config = dict(
    d_shared_expert=320,
    moe_layers=[0, 1, 2, 3, 4, 5, 6, 7, 8, 9, 10, 11, 12, 13],
    normalize_top_k=True,
    routed_scale=1.5,
    vocab_size=16384,
    tie_word_embeddings=True,
    max_grad_norm=1.0,
    max_seq_len=512,
    train_tokens=372800000,
    max_steps=11377,
    dataset='wikipedia_en',
)
Below are experts of layer 11 (counted from 0) of a mixture-of-experts language model. Rows are named router (the router's row for the expert), down (a neuron's output weights, with its number) and show model dimensions 256-383. Each number is 128 + 24 x the weight over its row's rms, rounded and kept within 0 to 255. Numbers have three digits each.
Before each expert's rows: "raises" lists some tokens whose logits its average output raises strongly, later layers aside. This comes from a sample of Wikipedia text that the model never trained on.

# expert 7
raises: "\n", " |", "W", "K", "D", "$"
router:133136150110120124102121171089145120113138099128151125109131127125124109113152176127158103130181124097108052116120100142082108150114100097139131152132152141132150052164103129150121098094115097108127100140080115152104142141118118158142147167106131100154184167129106149124087118104134120167125079101145143097148120161124138137116107082129133152152176081131142121174127113125120120101130
down0:104151157142132095149122110161140134150114144110109144105127101110115124146139162095074121128106104100120155128088108131136120143132094129138151159141121152102096156105109092093133157169121128155102126097136108147099076097163114123155089141091146137093176153132129157116140107154134178145098126137094163098106131109124136155128135087119178137153116153113125099100118095113142114149135
down1:164152080122140132150130078174116136153144147160127118145127162114154125115165107116115159148111125140129089157108156166095084118149151125123153154102141116114135143147061134131094138145118104100158155130142148121153082154154058136145084158097115117135130127101153124122109134137125169087101154133146184133140125175113181136132162135139100118130174112113086126146128103116099132130138
down2:112051119122131119100101119125109101104096129133086109148138120124120163152134095126116123088133147107210118127163149112151144127123075130116160135111137131120140086100142131174126171130124149128133118088155153141149143154140086159184150156131146149107101136173136134166120135152138148116138125134157130126140148115110141114170144119095155140091102137136095151139132156129141108090115
down3:146138146115104133141115100129180108115132105121118143151096167150101117139152141158159138198156136121165138117161081098129143144154144163097124152136096117119115141084091128089138142095158149155117112137148130108098131109135109119165126161111104096124113155116142113153148086098109097139150144132131103143111125142125112162137103136153149137094104148156131108142153144175101148127156
down4:091103104166092131118131134114124116103123115151128102090141160104131103117104094159128117123134148119139140131155089158147135118088141157115174136128163107108152150127137138132106111167118101138110138131124167131079098077137122106088120100100146127178141152128125114139141114112141119073118114130150114106125094151104120123091119133145111150102133115107118153116101129155160107107103
down5:130121099127112144104124141128115125107085137132134137139119162144090138091121106145100073151109115179160148144138108140122148102095091135139107078090090127146191105089077154129110127150148163134122145124118150146174098110099144132116169149143102112102119098128086096153167158136104137148116169140133153109121127138130117143158143128133138140089128119116052113128106164117171120113106
down6:116101136082128119133126175095136085134155145121127109130125144135124110120118096166161107134142063108146138137105089141120115120125108130149110161131131118102126135131157139133123113106199077149078145138156119088137090120130146066131132133109135117140086147148180130157117173129110134113119110146130136151105134157139096131125176129096158133131113112135132140145141091126171114137158
down7:135162143109119149166122075105164101119142111133100095133130117116076116123090133122115136145155156124075120099119117117110160091133103123115146167081126152137124105139084102127110113144142112127119129119138110120128121140116172144186104109130177119150126113085143142125132137146118105122117126127080154145102180122129145173121158112142156138122159126160118111132153104120150125162116
down8:091124158141145114162140159118141132137119144141156138128098130132124070081100108167148155095165128122105182114157096144135124164085091127151142141126155108124134137100126122127129122185091116180101137112096114097142161099130131132098161122134115163125124096096154121128165113094148091114103142099091081117084116133124151173147163106113134114097120141127138110133133095117131057138147
down9:127148105071117118121143085163124138131124141123156135093121139137168102114139133134144138135129129139137140094122124143112123136128135095129127132094092131130119097139098115113155165092116113087125105125114151086141107105126102142095161163131099157135196140078119152114095114092121151086105126122132091075148114169070154107140166101114162115110142145150119144135148111101158107139140
down10:117149136124118124094170138176119138172136094123103164109110168124093173166111106108120128122155119126132190171097121179119188147138152101122095141101110148069112153166134111145127125147117177117085122178134122113134138167138119164135143108168147140142111148156143127159113142151101052100159089128086134115161065108106111133139094146177131100108134170197117151111102140169124118127115
down11:141122134127149130110101166106132174136122150097134160123131106146124117100123125111084126118111098112136147091159121127111158149094056135130140113108102144112112149072101111175112094146116127146122107124102141101096148107156188144130211098138115106095136116161119142134111112099149120124089132123133140103121110132131124113106089102116120183101127084116120135083098128117088101092082
down12:150132146062120102115126122110146165140140149092128147127132151118107104149134135119149148116138132100090134126135130101136071095153106071131081148117154121079105124146125129134120116121168110137155075144164134142125176089121086149127096132171149095120126126099155124140139142128096107131125169148166146115128173150120108109130115095133091117148173126133129119109083153101117114126151
down13:134101159152101142136107125171114100107149133121186141131176134188164115150160162149149107106114160083088108107183152123134124145133123096149137116148125107116120136106138155163120147136118157144184172149123106136101155132147100157132124143157113146128101124093146143074124143114148144107080138118148097132130110098128104091134140160146123128120112117145117155137117114115132095139088
down14:177167102099138136108134147105138087152145096137100150108153135136181123142104142153135141088121164188127158125120128132115132141111165143094112105134111148147142110156136163110131110135153165140136137137135082145111148147109097109145109097127100135150131146106145118151115146149102159110120153144151116121062169099128133136147119134103147119120140119130135150151138127105129128126177
down15:127119140122134145135100139142170159113136193150196137130101111169150161113142148092135106198125110130127126136117117134128119120147154112158110103148088152136160101139131112135096135148141111185149136147132162118136103107124104156154089100093212136157137204146143124081127103130132092173133143150104174103129141124137125155112128145130139169134104161125160106164127143100120157094118
down16:099166139094096122102113114121128161087130163112149159126095077132118099122136142144184111149152084108109129129111126136133122159141142112118138119100113110091092110103093096167149125154165126114110103116126145124146113092136136119175119140111125115109108134098136140142142159109156099171140103113129106110140125144115129145099164150100105162121159116158160162090126112140115151136101
down17:136174143128145137139140142117152121103120129108171131184137141143092114108124090111127086138130132114089139161105162125134156164138101158136125115123130143166150129141130141103153149165144211089112155159113109142131068105098140120111109137155090130145094133098151113106093095111110154095127150118108123137138184107113108149173152151154125100114114171166137142122136084145152153140137
down18:138133111149133097173152142127132109137175120127171116151137124104071098134133130096080095147136092166139166098176131147143148111100129139128115168110123153111104097131094132128132106105171156177157134096139099159127162118133107084112097154160115149105156106097148140145127124146123126133102129150122125194150106154144071123169145179138141121126141175149128139099101147137136113115151
down19:087104180157104120107111135154132115079106140135120139110095129110150171099119099111088100145100165140113084128161111126147123125106111139109110169073125115151108121157136149121132123117128113147097154137154100127146128159140131120167116119118104156147144129103165141129133106182152177139101125143137145131060072116084135142124125152151089139126137121115166092118091124126115118102127
down20:145119143124100138111143141124182112124105137092142146128122121136137153092130146127150103156098114161141134122147148144118114143175139137157142156113134129134059144061086135126150149091144144162144158092083164095168093097140137146125159143158126106115105143125154099127119112092112130101140092121109134099127103117121126122158104138111080117126126099077135120122155131121112157132119
down21:153157152098140122075116129160121089152105133144181113129152129152137144110155155094144160113118155134129157121122154138123102127160130186103165085130135078087144106054096174091109118076130164132138128094107161098136103138114165131105132128141149150109178176115123120119136164116164128125116119160134137111121134146158158128110135107144128163119123094115074157114137103175124063109150
down22:093102163120130097138139087131094124141157124131103132128102141187113139103141122128148140128147108119141135124122154133136147155146132129111164124148082147115106212129142125117139182119130125110160104122108130101139131113127135103141099128154142134156125122133089112116178143141168117079103124169140128172109140132094182158120122095142148117116128093161127149118171135149136125136113
down23:143139139096140139141159120110145128129126134150100138110136145118123140170135145154138096090116134143109117121139147114146178122093057153148145087171123168142123117123130118104151075111106113131145137166163134103128101093179126084109120110120167144141123135171090141158128127155165131090138108090155138100141134110176151108119157091113074170085086168143112148104111081113089132135091
down24:131133124142138132103103129135136095203145164139065163137167128111133157164148090113132090136161108086100132163147121154152123115138109097144120133154128086107123116129142154116124135081110116114105118112133106163144153155087141133144112153148088126108114103081117142128149126117130137101107173110134133135132187157130174087145155141101098139103181145121096129141136124098125102138137
down25:139130144146147086114102145113139156183116111147086119143130142160159116139180141132106158166112142145146128135136145115117113152104193160112164161117152156142155112118124115131107125114134168113124107147163111129153167110125114104111124114134180125159117097125136083130131135094131157110105135135110110126142071101126156128151124103110139120167113149138154141114132125121172152131085
down26:105125088101120151158128131130124146152159150150129121124139127138124148200081182183125138188087119144125115151156142089134106119148147160100131137110106143124124218136148133139143110117154141144101110139111144112165086134143083091111160111158150113178163139132112135156127117130116090157127128114123091107096110116125149083117143130159115154151129135108142122115093155108133148137068
down27:140133074094145115099086136137121146133157093135135139130143114148115141101126164114120123153156144143183170140142119130132171085106192148142096132073130112167129140121116109176110077089135180109113129114120127109128138108129151164140130128138171141146121173116148163106113125128116155097143127167134113118119125138175147157138165170176094107160160125136151139161115107109130144133109
down28:132133129135136211088113137164129168087069138132095148105138122115135114087119129167132108120154158109128120120140161142184106138146096111166112123141143133120105109162158123077129117117147143136110147123129148151141154103117151146126088124140121039141149106119122137133093164146114088098109154086136132122139110146134116141114149121141123130137141153131118123132127117151120118128139
down29:140120143100138136158140155134151152106124163160098097165125096094149068123101125159130137144099145160096151175124120106156117129166124133122136164167100143143136098116137130146128162188117119124123088164141129149130151099131110193125114165145158195141128104126145153125115115142117126102123191129151152151115144128123118093136119094098100164150130140120121160109137144146114130129144
down30:146127112102116102143150123056167137110175135132137192111150092136093145121145118109126124164165094116116094142065091149135146113126085098130099095106140144121112116184138156101149134117097114106121115120148102154107152156132099143098075154152105141130174140150145082146114118142141132141133137090152161084111101082120128134119124101123137108138102136123101118138117127130085119117133
down31:136101127158149050140120148134143132154143148143116115128085132107124119144149121128075152128103131072129152109128123109135147103177108100143107169128121209159124181180128131145112129161175159173122138095139128152158132085140110122105134153130091153122112130122131114158142116102145133142085141093163116160145120134136116102105115155100152132145118101127144108110116113124123169150109
down32:112074090147107120113090121129145124144143178094096106109125131140136174174161119125109116119133112182154139085159162122124115143125080146139102133063090142133166114146109126150118129144162130138111154167117106105148122140147156113125150159152105117092096090151150140167115130107124110110104140123110119137171155156205116069088086154150163168110120082140152117208104123125159173139107
down33:153152145109118118116165165107132109129127125113184120132119131112122140083133144159167136128121103127170144142111153115122134131131111121143154117128103131135162155102115103094108103150134132138123122084116091132127122144149137093102130163125212066112112079180134086108153132149127124110099139146124127134127140131103139156128135148100140124179139138116133129113120098112127093078160
down34:117160150137146130121153151133053142172100108147154125137123096076110125119133124122120125109117189141125111148132121139116138121123150138111101109161165117115145164112121087130113118124161148156143138122112152129125140142126108131136116142148153163148122105114152125122107141100150144122147095155115133135104130141157084116138089125119079141119140110121093142104135106141142116105107
down35:105129098142155118126103116097160138134132121108108127109116161069124126139145099120121095144090134161089110131097120160132132126137138106138115126145188106106133150125110136144121152149168164141137109132156102153102163140133145123164093107103105156153103107156124115131108180153142125125118106119106130111147119141105132168151130112137133078133081102137123175170195127113122134115083
down36:146148105118142150099103123115140118114105109104110127109133150143153081152165134105164093087121141156156118124109152148131107156117120108117086165179119107113113129110143153123107135118119112139145096149103101173076127126178104098078100061119121138095141092163133149157132131134144148128139120137158086130163135092155092145112136151094151120140143128093157161146130123111146132116152
down37:113094146144116125117112130092107109126163126166130172128088133096146108089123109160105111131121125116120112140134146124137165111099143162135140133135144161130116104121105075110110126082127133066133117132114099141133133151115147125130173091091128155109110097143115133104127105090112159115148130153159100120119131117131124117113153095090125119075138138116151144172140140123134146143125
down38:107106112135119129144127155109139142101091127140093138162153118139096104134168135120109116063116153147121098099124132090162136162111125066120137142106139111115138119122165096129134096125131145113140108145149126154115126181117162105136095122130113135162136128159108138142128185147089094151189155110115116150125154143163139147127127137157105148125136160082109092123132126154146122126102
down39:133144143081108118179119144072149153103167126127145121118146111122109104085102159150126161109113141086073069143132138138096089108136170115130137102132121136178159158131143133140134131136132148147060127148097128157146127097146105131146108076129180094117137114152128114146122134140148141164138133139155131099135127121111167152141120135156108090165124084131144128119100094125152139120145
down40:118117142156134125128136100113114110128117188152129170101182129143120171136127109192114137099102118159118137099116122075153100128089078148101124109103127124117102161114139114123082206095091069119132140117125133171100109153137113101150082111085117136129102127168117116160156113062134141159120122114106133120117111109122131130087080145098112121153120120134127143100113116150142125119140
down41:098093153120095099113141114145118164127116108135138165126178138089129123107134166144171135127135156136109102109130122144142163117094120097153112098160102121115125167104110093135115105158147158107136096123103131164159161116100111137111143137140126149094122115125119135134161155103109174115128143138164144118123136153129132120127163121091145155164133130115145141154119140154148149133120
down42:162184126086170119118128140157149120145111120123121117097099134144138160190155153122112140118124181154142119157149136100126175130138156137117164119172133139123105127136108144096116129129128145100121096111071140143136115156146086143149098134105152139132127157120104079117145128083119124106139075087098141108120112130108172142135107134123081138179154105094116142166101126145093130148121
down43:131159124144151139120115151132153119126123103109161106107153139126146167170124136111093148107133139108129141138122175146139102094140135134128087133140141149144132108127150119078130145124156132161146104078142142152088103152116151093127101123072138114107106113117116099160124147172121104122067093114164100108159096153107150098146141124111153122165101149168106143089129137148100093163076
down44:164160116127130117111111088139208124148107117126115161103093145087134135123129085116146094111090154127127111093168139119058115111149112109094118156096144101143096097114135114107107146114154125138097148109090144084130060129133156166125122147150116116160143105109143109139101094142138064132135139127133124124124126138160169128142129077176114084135138134107124104105105095146140111153098
down45:161180109116104169111108110118135124114121192106150135109123123136132106124174104095144151187121145160126132132119170164123143145148130117150111134115108135158150126102146120129130126152116134108103133109177121164145134125151116113133147126086157099088122109116091117098130162101146134120093120134107141133140123118138097134143126174143138141143146113162192106115110106129154136096125
down46:137168166092083123119131119145156122092103116118120159102132094142101129144149096123112110127099086132120114131142129143153154133130145123089121106159085135084105083102104167127095123114156135129096107125167099127143112088124160173095148130163151118137139085140125154118119104120115160119119123097128128090149107177145104141080090109163069148168129118129150128128113101145130150148127
down47:063126119141147145143141102118121120199092134164070161134125116126176147130111115121180124120102113152134184076125096084092145139155159119122134139123166119107094116167161134150104117124152133114112160119152138078091106138152124102102160115113144137135130148115067166094142144095146136159113109140133121135146105121147145117102163162155120158151083138113142110103128119092153127108132
down48:107139164126122136144146134170117124119176114125118223150137113117153135143114128125115162170134090069100102119103134163137103102161130109173112114074127126105085106136143157126115178145179124114098131117131142159175120143143128163129149115139066113142134144103116150131116140157193131115117137139146140154122126149104120111101142126113148109153098112141117156123146107128108142122119
down49:111114101116153136160110121123101126109136167161116153170099100076139140067101126111107137104141094115147120099093134151132114081100158060134150100104149098132143100147114144133117119128135139124156136109123084129119066175141106147127135135126133135109115133110127093112166142158109143120158156116164145089093143121112101140142122136138159149127098152118151186158117077133110141132148
down50:119114153115142089133130151155111158155115122143133146115124140187116134117104112123147117174113104111119081126132156122154183135112139127125133098140111086114118132099109114129152180144147164126137144157121106070138086128163125112061173127128077114098174139144176127155144111100094089144136151138164109129108143165174108075121182111130121109118140155115146099134068079127136108105125
down51:108155124148187115111109106137112155155158110110098115134146136163074133143148125117110124098117131134162110114105133124137111118114103128092146158119137078106116161148110103164085187150099138110133211140067109161142128178110140123153122109124110128134089136146110168145121175125088119099147088124131156132114125144086178124155131084129101075124120124130145132116110124135082118121136
down52:121108087116157163140101096120126142104132117111147134113134099116139141101141153151131122165129081129185122103134144149111088147130121126188133139115112121130146122129149145117122164135125161158121161105119112147138104152134133078117147116116126138104076135148111151082089155111132128075144133145132156090139101124132177133132158129111129111110109102125153119164118100096125131141147
down53:147106086061107115143127145119159147120131136138130130095134124145139069178094099160132136118119122142110120104124134104146105138147127106126127126134145109145122117135136091140115157124117110177139154121156188170108127085121156167107146163142136094169108103151148187159087125149085123082155173151149132120145153140098117111142134141113136135131105128124094150158138152129151148122146
down54:103104113142148164134099099139144132107143117108179129118098153122140115140163128131137128102149154086155141150138174152121058088136131154122147106148136112150135129162159112124144111138121132109113101100094116134150086111132123162133081154112175136114120137135096107111116129148095126127145159144156149096117106090106131181158094082137091149107115149114104075147137130114113117100115
down55:135094170141148146129108122138165138143127155142082099092108163123133122127151120119103149166110128121145132102157093094141165131162159121152133156127124121132109103099125165117144136118093109107167153090086142113122144136120130124096131121119169127103161113104145130112111133143165098156142099117116118172134094127123103154139134093149089134123092150162121160089095092100079139130135
down56:123152138157155104114126150155134067150114105155129113132086107154152140125128100157127114144112120108090144162131132085132134098111144123141143113082085105128127126165176122126108143112139171113157165108162066147127140123110134159130174154130155132080103128149139142151127123133118150094163131135146124137161134137126110140174140144149126106144151140139141136090113115149090135088126
down57:126148157118122146112137126135119117107109145146152116130133169152134092143159138157101143125117165136149122149154121145116110102107159119099161139128158127117130137140166130142125171126080108126171090114132160079177158145153117112121127095121134122147129097110130150147154124134151103106130088157138107138160150116159090108127091097127122114117185145082179110150142139127117147145103
down58:124113118141160117115120139110164114136119166142103074142152159135149122124175128089154133095140136120125112129195176108138129164109142146135121154139133111137105152148160156109168103107076144141113090156098147164171146113160155110113141132132127113090139134156110147093120140134116096116130107073128118139167105120140156069196181127099138099126089104095110137144146123141142127101188
down59:165113126120123110123098126102147155092126105112155136150110117161111103084133101159096141130083138099123169140135112116182147089136187169103142148148103169090116128115100105133134097168117122109147079161120106075103147101083140112123125128132138076178146158117103104131109097102113132139156129126133121131118114105145136145129109138100114147103120115118144157141135121132126129170161
down60:142156113114100100146095156114114153148131146113129126110164102091116140133144122154097167090103090152139143111119124118126126088121140130122100097145144129119128096106099162095121153134115123104150153121103093122187083142138111163154129135137150092134124089141102115170165106063131074120123131098113110105127099074137107085144169159143146125178105172143167115103103154142100107066137
down61:084140155139129098145125093138115155146153119106111073193122102169109119125132111102072065090175154090147158163109126137116126121087125150109150117121143116107084170103142125131118166131132131140099134120149131136142129122131112110091115114118109132147120170147108100137088102108148129132064134133053130125124119109109126135143115140163105141130125124097140099091167141105151108116139
down62:135131121160107159116131111145146128120120109109111094151130053152096142110116170124134141118115134089168157162140173110158113145161113127143116113126077130141196109117105107126125138114165121112142117095132152129128124144103081151074128119128123091076145081113147134116150109151103113144126153132099139125151160150147128121113092105169074175162108143114099138149122125146132124135161
down63:154069151102133099122126127133120135121107062122136120141108128139149145140138124120093100140158093156122095193133097146124094154128107094126124154149117143134126139114083124138137129093153121151173142124129133145102148148132151087144116124090128136121134120161142099164185122110115105145142133100159134120120130116122089146185115150126109164125144112115152069125130162115143097107112
down64:155096089144103126099119116133120122110102132188112115161067108174110127129132152149127133137170135174111136127138121107159134114142086086107153136127139096108131131136115156125100158131121113143093089136168158117109092154115171122145132162092142116113150131104119107067109151121118138153108175105123118143157142115163077131124142121079153126157136147127106108120102148161145155128141
down65:085164094149138141148110121124123088121087125112151147118136161149104139119129103124155112162114078100124129148115175147109104139130134173072151129065167131149175143134105151117160121161170116112142147115130113143099137102133111150164097089158107118121116120167121132078118104090132147186120103126122086152203109114120113165137120098144096150152115111166158129099169102142159125130161
down66:156057154119105131103145147079108113128097098117120089102144175128117157177150086157152112150137129134190130127132167130085154108125131127167104124123140111132178085114116119124134142144143129069155100120119120135165157167144084147154124172142122131151138098111119109164148141167085139157130122100164102140128100100104117115099117127121118127133105142161134126131125115120170119107165
down67:118151099151104122152123142150121103117161100105161152079131144117132124143085130120106097103129109131123183142118167120141099083154096150106144087114112124112107106117157127148160105138177150136156129089158128145150155092118131144098107104099097100160169139141107123147160135140144155130104124134118148087136131140136152084133097157112135140141131108112136160115127136104124190123134
down68:155152115147158141190125129107121100157159082159165141135176105154132149127116092117131103113122122110144152160127113153120114143163099094128142127130123128117095144138160137081102124109145135114182057123121143126146105154131117155116102097133141145127098118180099114122103144081139150133121090150115130138124135147156092143137130143130153132145119138151098120146174124127099071163106
down69:167115164082113092148154104136132120130097117095104093154137150130083140152108130116135105115143124128175129168147074117124145132113097137139104095136101124156120128167148167172111171134097137106131092140135098138120129165127135134141111178160163153116153133118125092149101147079137128095114131129170110152137095143119154109107138138131110113157124119127146099097138158134072103165146
down70:126108124129149140152143106137096121086141128109109115164148154141109085107130087136114135089151102135122122164088096137135136134134081121188164101152099140106100110174125144151118133159117121087116097136154110128123098043100135108149122107181130098124133161116144119111134128138128090134145130096138099141076114094126122143128106113131141167147167114114148120138166115149127122133094
down71:101168146133111144135112138165069114121104068145116178124118116086119123179128099139159113137119160107150129115168102137124141135116101126133137134122145131140170116109068161104099130129154141133129133089161101117110188125152117095156119147115089124092147134130124088105130127138155125143114162122088153111158070139118101103103154132144137110132110151132086155098116158109102136107161
down72:138069083148119096178154149115126159142115141115156085143111147133166106118123119105132098098175146160151178151125133144144109144138129150107130131180120126102140120124139127119142128127082182084109146087135070128159084146115127151150145140126133180111090126154126137142141142145105132105116136100121112093105082106149152170133124119148152128110188136141125102122122178110157151144185
down73:109122153144161127110136114124143140112159118103148118116145071153161135079080126092108138159130152165127149134128113160159155127112105114132128165151104120131099134120099137115137123115119136145155105156141137110091115124117169095149127131157109138107148151135136127101129144104116141127123102137098103137120139131141125142088139115156157118100113161120083154125130137129108085128124
down74:115111157146112101102116128153139098140143127161128107147113119093115126155145162073152125165143139140148116153118145127162112120118140136123071130139127080148117084133160194125096109131193132140157159094142157138111130116122118116097161146122140148144153129150153156109120099135124112124131102134117131110146143158174127135137126129106120159102161122143128139158116110077119111134184
down75:118106121145161119072124157138138114078102122093136129133168085147123118093099132115127115107133139109066089132140116120114166105132136140161143128137092117134136136119123124121133093153128121122151117094118142130175121101122107174106108130142157126173135092112178072183118186151121146140125136118120105148119120127133112117148189124096114108178079178136151148163141121071139121147086
down76:147171138140123141129136081112096129117087121124120118135098126124110167131103133176162053122109087161111150099140168116122136133104134108083168149088113136133145128153146153114144142124115132162097134127110122114107124099122157137124104148161113153133119189155121116099138133164140139142129096131128135104147098114173119145168162140125169115098131138161105113112128162148115158146155
down77:128134119119103139105139088138157135145120107099131104115174121157116122114098125155119134132105075115124157092154115132122118121159143133135118128135099086146179122155125111176090103103125138155104114121106117105118148143103108113145123078152148096161089131145120131126144120153164164124162104107088148142174114087129150092089134162105055154142114092132151163168126118138171180144140
down78:128096177126137152135100128103101149129149151128140120143095097104161094150143121119158104174119153165154168118119129072141087159160147169158165119136130152119133143120137139136131144141134132096148132136103117107162081119150119144146161131139124116095137133142125128120127154154130160110147113131131151102132111154136147140146124169143157100088171111116134093123085169153127122116137
down79:150114083108123110123124092124125103154151130101139141140137143118151104123114137105107144091110098125152173133158156104145104194149109123183179089134168113063127097115148150113175090079124108145134115119142096171114142127109107118094110127131136117128106079102134129173121130089131091115111146122135132114116079133149100138134113154109167156147131117141126118123126107123080164153118
down80:157130178171111154138153150141122121117131150113144104113124084148129158116141142107121122118105129101193131119110174109140128154126172157116161116161113127154115119181155139151132117116099141096144097121123113125116153139131137185149131108163125062114173138123135161120179130100132156125159126119130130138129144127177117112150133106124130145099120095123111070112081095138147144111132
down81:115131109152143138135134152129128071141149086131164113147163074181118111126125108144135167138155164114100114123135136161110101112158127104082086098147154161144142120104124138077153125166115124136164107125119164136124114119155144082135116147129133116099109086135127127158114109124139105078168102096128144143093118109126127182183197113155186138152088145180107189174099115128104096133118
down82:126124121131098101127126152127142172136124128137080108117154130160162131165103160084127099145147121171160147126081136102127148128154118116206083097169111121098150153113104138150161108135126106129142106131135111099138119116137087152169167115138099109143130137109108141129134162071087069166153095141114149138170143135124158117112126195107144101142113116128106094093150061151134158127090
down83:079136163153134137133113130122140111140108106122153130138108123125146144158141170086112118090114134114117138168165138140135116159143161115115162107106124108120108185123134129142138169115118142150155082154158121155139178152116128141118103127130085125149095123132150145104121094157144135112082158161116168141104137117136128111079087092115109078121133104095104144135122126183174094143146
down84:167134104111141126144112134153132148164162140113162108147092112173128132142157141102119111123181107124148111120098135142155112140099157138128094128167087166158120133136112160188118155122168113114138135131106153116116136121150104185044128074117129139176132142149128121150158069105112157150097106086141084125142155147117137133145111131100173157106137138157137187143141119163128126115173
down85:123141064121142081150120131173118141109071130130123128114157135161128127114129140110154127115108140157098105149103120085123092114119089142088128152172175116148115127146101151151102119117102155145146135108133125108150115133164112096111110079161118116120097132111081107135084147140130133201125122123095101134104144099148145081118124135121132177132119093135127115155134086115112140143160
down86:102119162125139122119126132123119106102116115105169116173091139135130124091165177121071076164175138150112161097082165119112149129136133143146129146134100137144152103103127139145134130129132127138148092142096105111152159130103137167094120124103167175146186074081127100169163114158122067111143126142061142107113104145121175149096120121112098150139139127134078147171156145094127124131142
down87:142113133151162185150101164104153106094092095153131120141162157141159141095113147136158101133155167143156112129122137115135117128146114123142160098127115118143133122145152131089141168129117113085117127132085161135160150156139125082105151161113123152079117118146140159122129151132122133099170135156082133121143113138162132101138160167128069088117134110128186121107128124172113143147149
down88:145121114107109109117125098145097153102134172107095120116108078188114146148105166131127175154133146133101133169172139087112133115180135149142143106131159135138100159130121136170143079105095150121127145107071162126082115182166151097172095104134079128087131136155130142126176126110152089135120131144152079090124117137169110155150126128083123139114099156112104124128145108109153146142139
down89:144108135148141110123163157119116114108154113106100140098122134103155122122135176107148139134131138140096157100177147105111095140148087161109110137111119123158104144130158118134114153109102106104116128118110132127109125114078129107110128143091099166106133121126153110119095101106072105106138132147141138119063145150087122176087127157125131113109136193125130125119110133175087113129127
down90:100159122121155140119119170124109130104118121114191127156121164122082095146100096121171166121184153156134174099155112115142126123104138128093132109151143153141150159143099069130144134144080149150131164110131129110142098148122085117110177131139133087124130124110116103133120120179147151166157154121116136131116147135078122137119102093159160144131130143149139156151097152115085104103091
down91:140106155102141125094128148095085114092145108132102125130163140100093135133135148156145147105175150094154091124128128113122131130076101099061108150132143133130085107141172111130122153086116116103110113113145144122146158184097130120129149129146150150099148086122143149114127149154136083174116131130172139131148136148143122111106093131095123123107161096122137143117091137140156090126095
down92:116155126121132156114143134131134146110145142116128139120093095125137123093163143091106147183151141146100114153102150151090132129109165117112141128069124116097130110160115112110153125161105121143113155123144166154149157123151111133105130149098132092114135133140128092151071118131114122148108129123138131134129107103150079170141116142125112133135132168120122079079107135129168180131100
down93:114155088176176106147128133128083121108128163097110087145157127135121182092151122122137107102129151146148158108146121141111146140149126113129128138106165107135144129131168100153173134147121130180099140092097150146067084105155145110097127129095110121140109098121142121141142102104129123131113115126119133111093137108117151148110133097130129134146122106143110162127138181121089112145149
down94:081129144133153143121115138135142146116096115176160116157107120140160146144118090115121118085132113120090123128145143118140102138143131113115127142121154117142124130119112111155165121087190139119142162174128141151074142110106122114162094086139144128104101144090140155129132125175170094107151141119104115125164130134131111152163142117109107149148145092144095122099153152164133177154157
down95:108081136130151179137102111140109112140142140127149123111103132094124124098165125108121073145126132145119136126126096142130079139139109131121147124106136130101103077137105105159142103146122176140110114099129103169075117107130148105114116110094116135155127163123134118143133133146103102119108120177136120147145107146147105145112128127139122146136111116137178145147136115118129138185145
down96:180121111160120086144118160129160145160140163145173105097109101123117125138130091148165131104143132104124104136115116123190091135114122156101115132126109078135152129140196139106132148131125090099130144152105134160122141114136162133146116102138124162127128104123142131108154122079105137118089133132137171189112120157138158127124140153109133127159138106117100115116131159112142196114161
down97:144160165126150141146189160121142138142143146116157129140133138119111140093163103088149138142144158102144157124085129134169118108132082104153088141097120116118142161107112130174124137172120123146109130146161142078161142126109157130122097100106148151168154130102115094115129175108149097137152148137149091109131119097131140137145113108133123141136153139069114195113153172118135130080113
down98:106120112166144146145161158108115118086157103163118132136093167150168147161141110141123145137116170122100127113100155129125144157101098133109156084123104118121105172117110134111089115110149131150149150097122103140162116085153141099143114098107114099157160125165136110135109098107139132132143100128115114151104119115094166145132135129105079116127139130181113172159121119158101083145148
down99:118155137139147139142092153149086144181147115149159108164185106094099160116115083126139101134167109141103110094147136132126126099091116156157109174119162137144117109085130125109158092088131125132068123096140112165149136143126149145076160138090157162130124131122147122119127146150102115175118134107118145138149174117121157152110119095108156102095088125156112128165118151162114129140143
down100:132161116132117128112101126142142126153078130135167149116146147131132098096123104151148136120158127114143123132125137143146089131123116179143098121122148119117125130120118171141160135122118136093103121103132137116189113144079105119071118123084121153134084110115117140137130139106167147136171131104103147142159106118099114127118117187100099103086167153157122123136118161147159122141132
down101:136111147133140171107095094103121164147138105126109102116115099162092102113136135118108126130105138116201134123125154099146173109096138146129107141164100144143108144146175105162120113135076159158163081123140169113119142128132161148142111166122149158143115115121128123150106144095142148146124138134126163155135083160102139156095132173133130113115131139103122133145158150147114132170123
down102:143126133112120135098149118167135161103140118085107108128117124089099151144142078131113137133123169125121144109102120131176138112125156142143144110111134142165131122090110116134134134136113117130115137141138148150170092090109126127166114134103123139157107081145114147081148159132158155107143144125162162138171129194140178177161147130185118146120136176138131127160119165105162111114148
down103:150107111155116127106123121141114108134124161126177116160119121107082158147126096154145127127132114149172125115106095131078135156157156136132155184140123165106163101108158072076167090098109111136091113094146176134135148135138102107164106122102083126115116084114137133161080065138085107148146124160158123114113142124165130120128117124087134084128082140137166127120125098128130086126091
down104:114143165113107154145106133071113159133122131133117102138162137141158128147146123107162131154130077101102141144135110113110142139082101140100158125134147110112097145108139109131085104139086142166120109103124117107117133088111202074139120167124176112120100114128118178131143141135107118144115166130140107081151086160140135132125116076115123139164151153138113069126106151128127110136134
down105:115115142135175148112112146135117170176147189114130171076097113127092152140089158114124177121130164123106135161154083113116103115101130154137126105158129108130119135131126141146119111154152160101148156146173116140127102098135093098130099142156122140165116112092164116153152083120113174127152103156188108137100087159116127096073132108112148101125132118102131157144149123090136149142130
down106:126161106173134130105134104118155150138165145154154111149129136073145151123111116139140136128147127088128135168165133139105091098155148126174110099145136100099158140124146134102126114127115165169157167114145131113184100112110131109133161115119086121124118095118133158125096118143112178086139117119139151104130165115152108127150114141110121097137086131133102128101171117131112132093129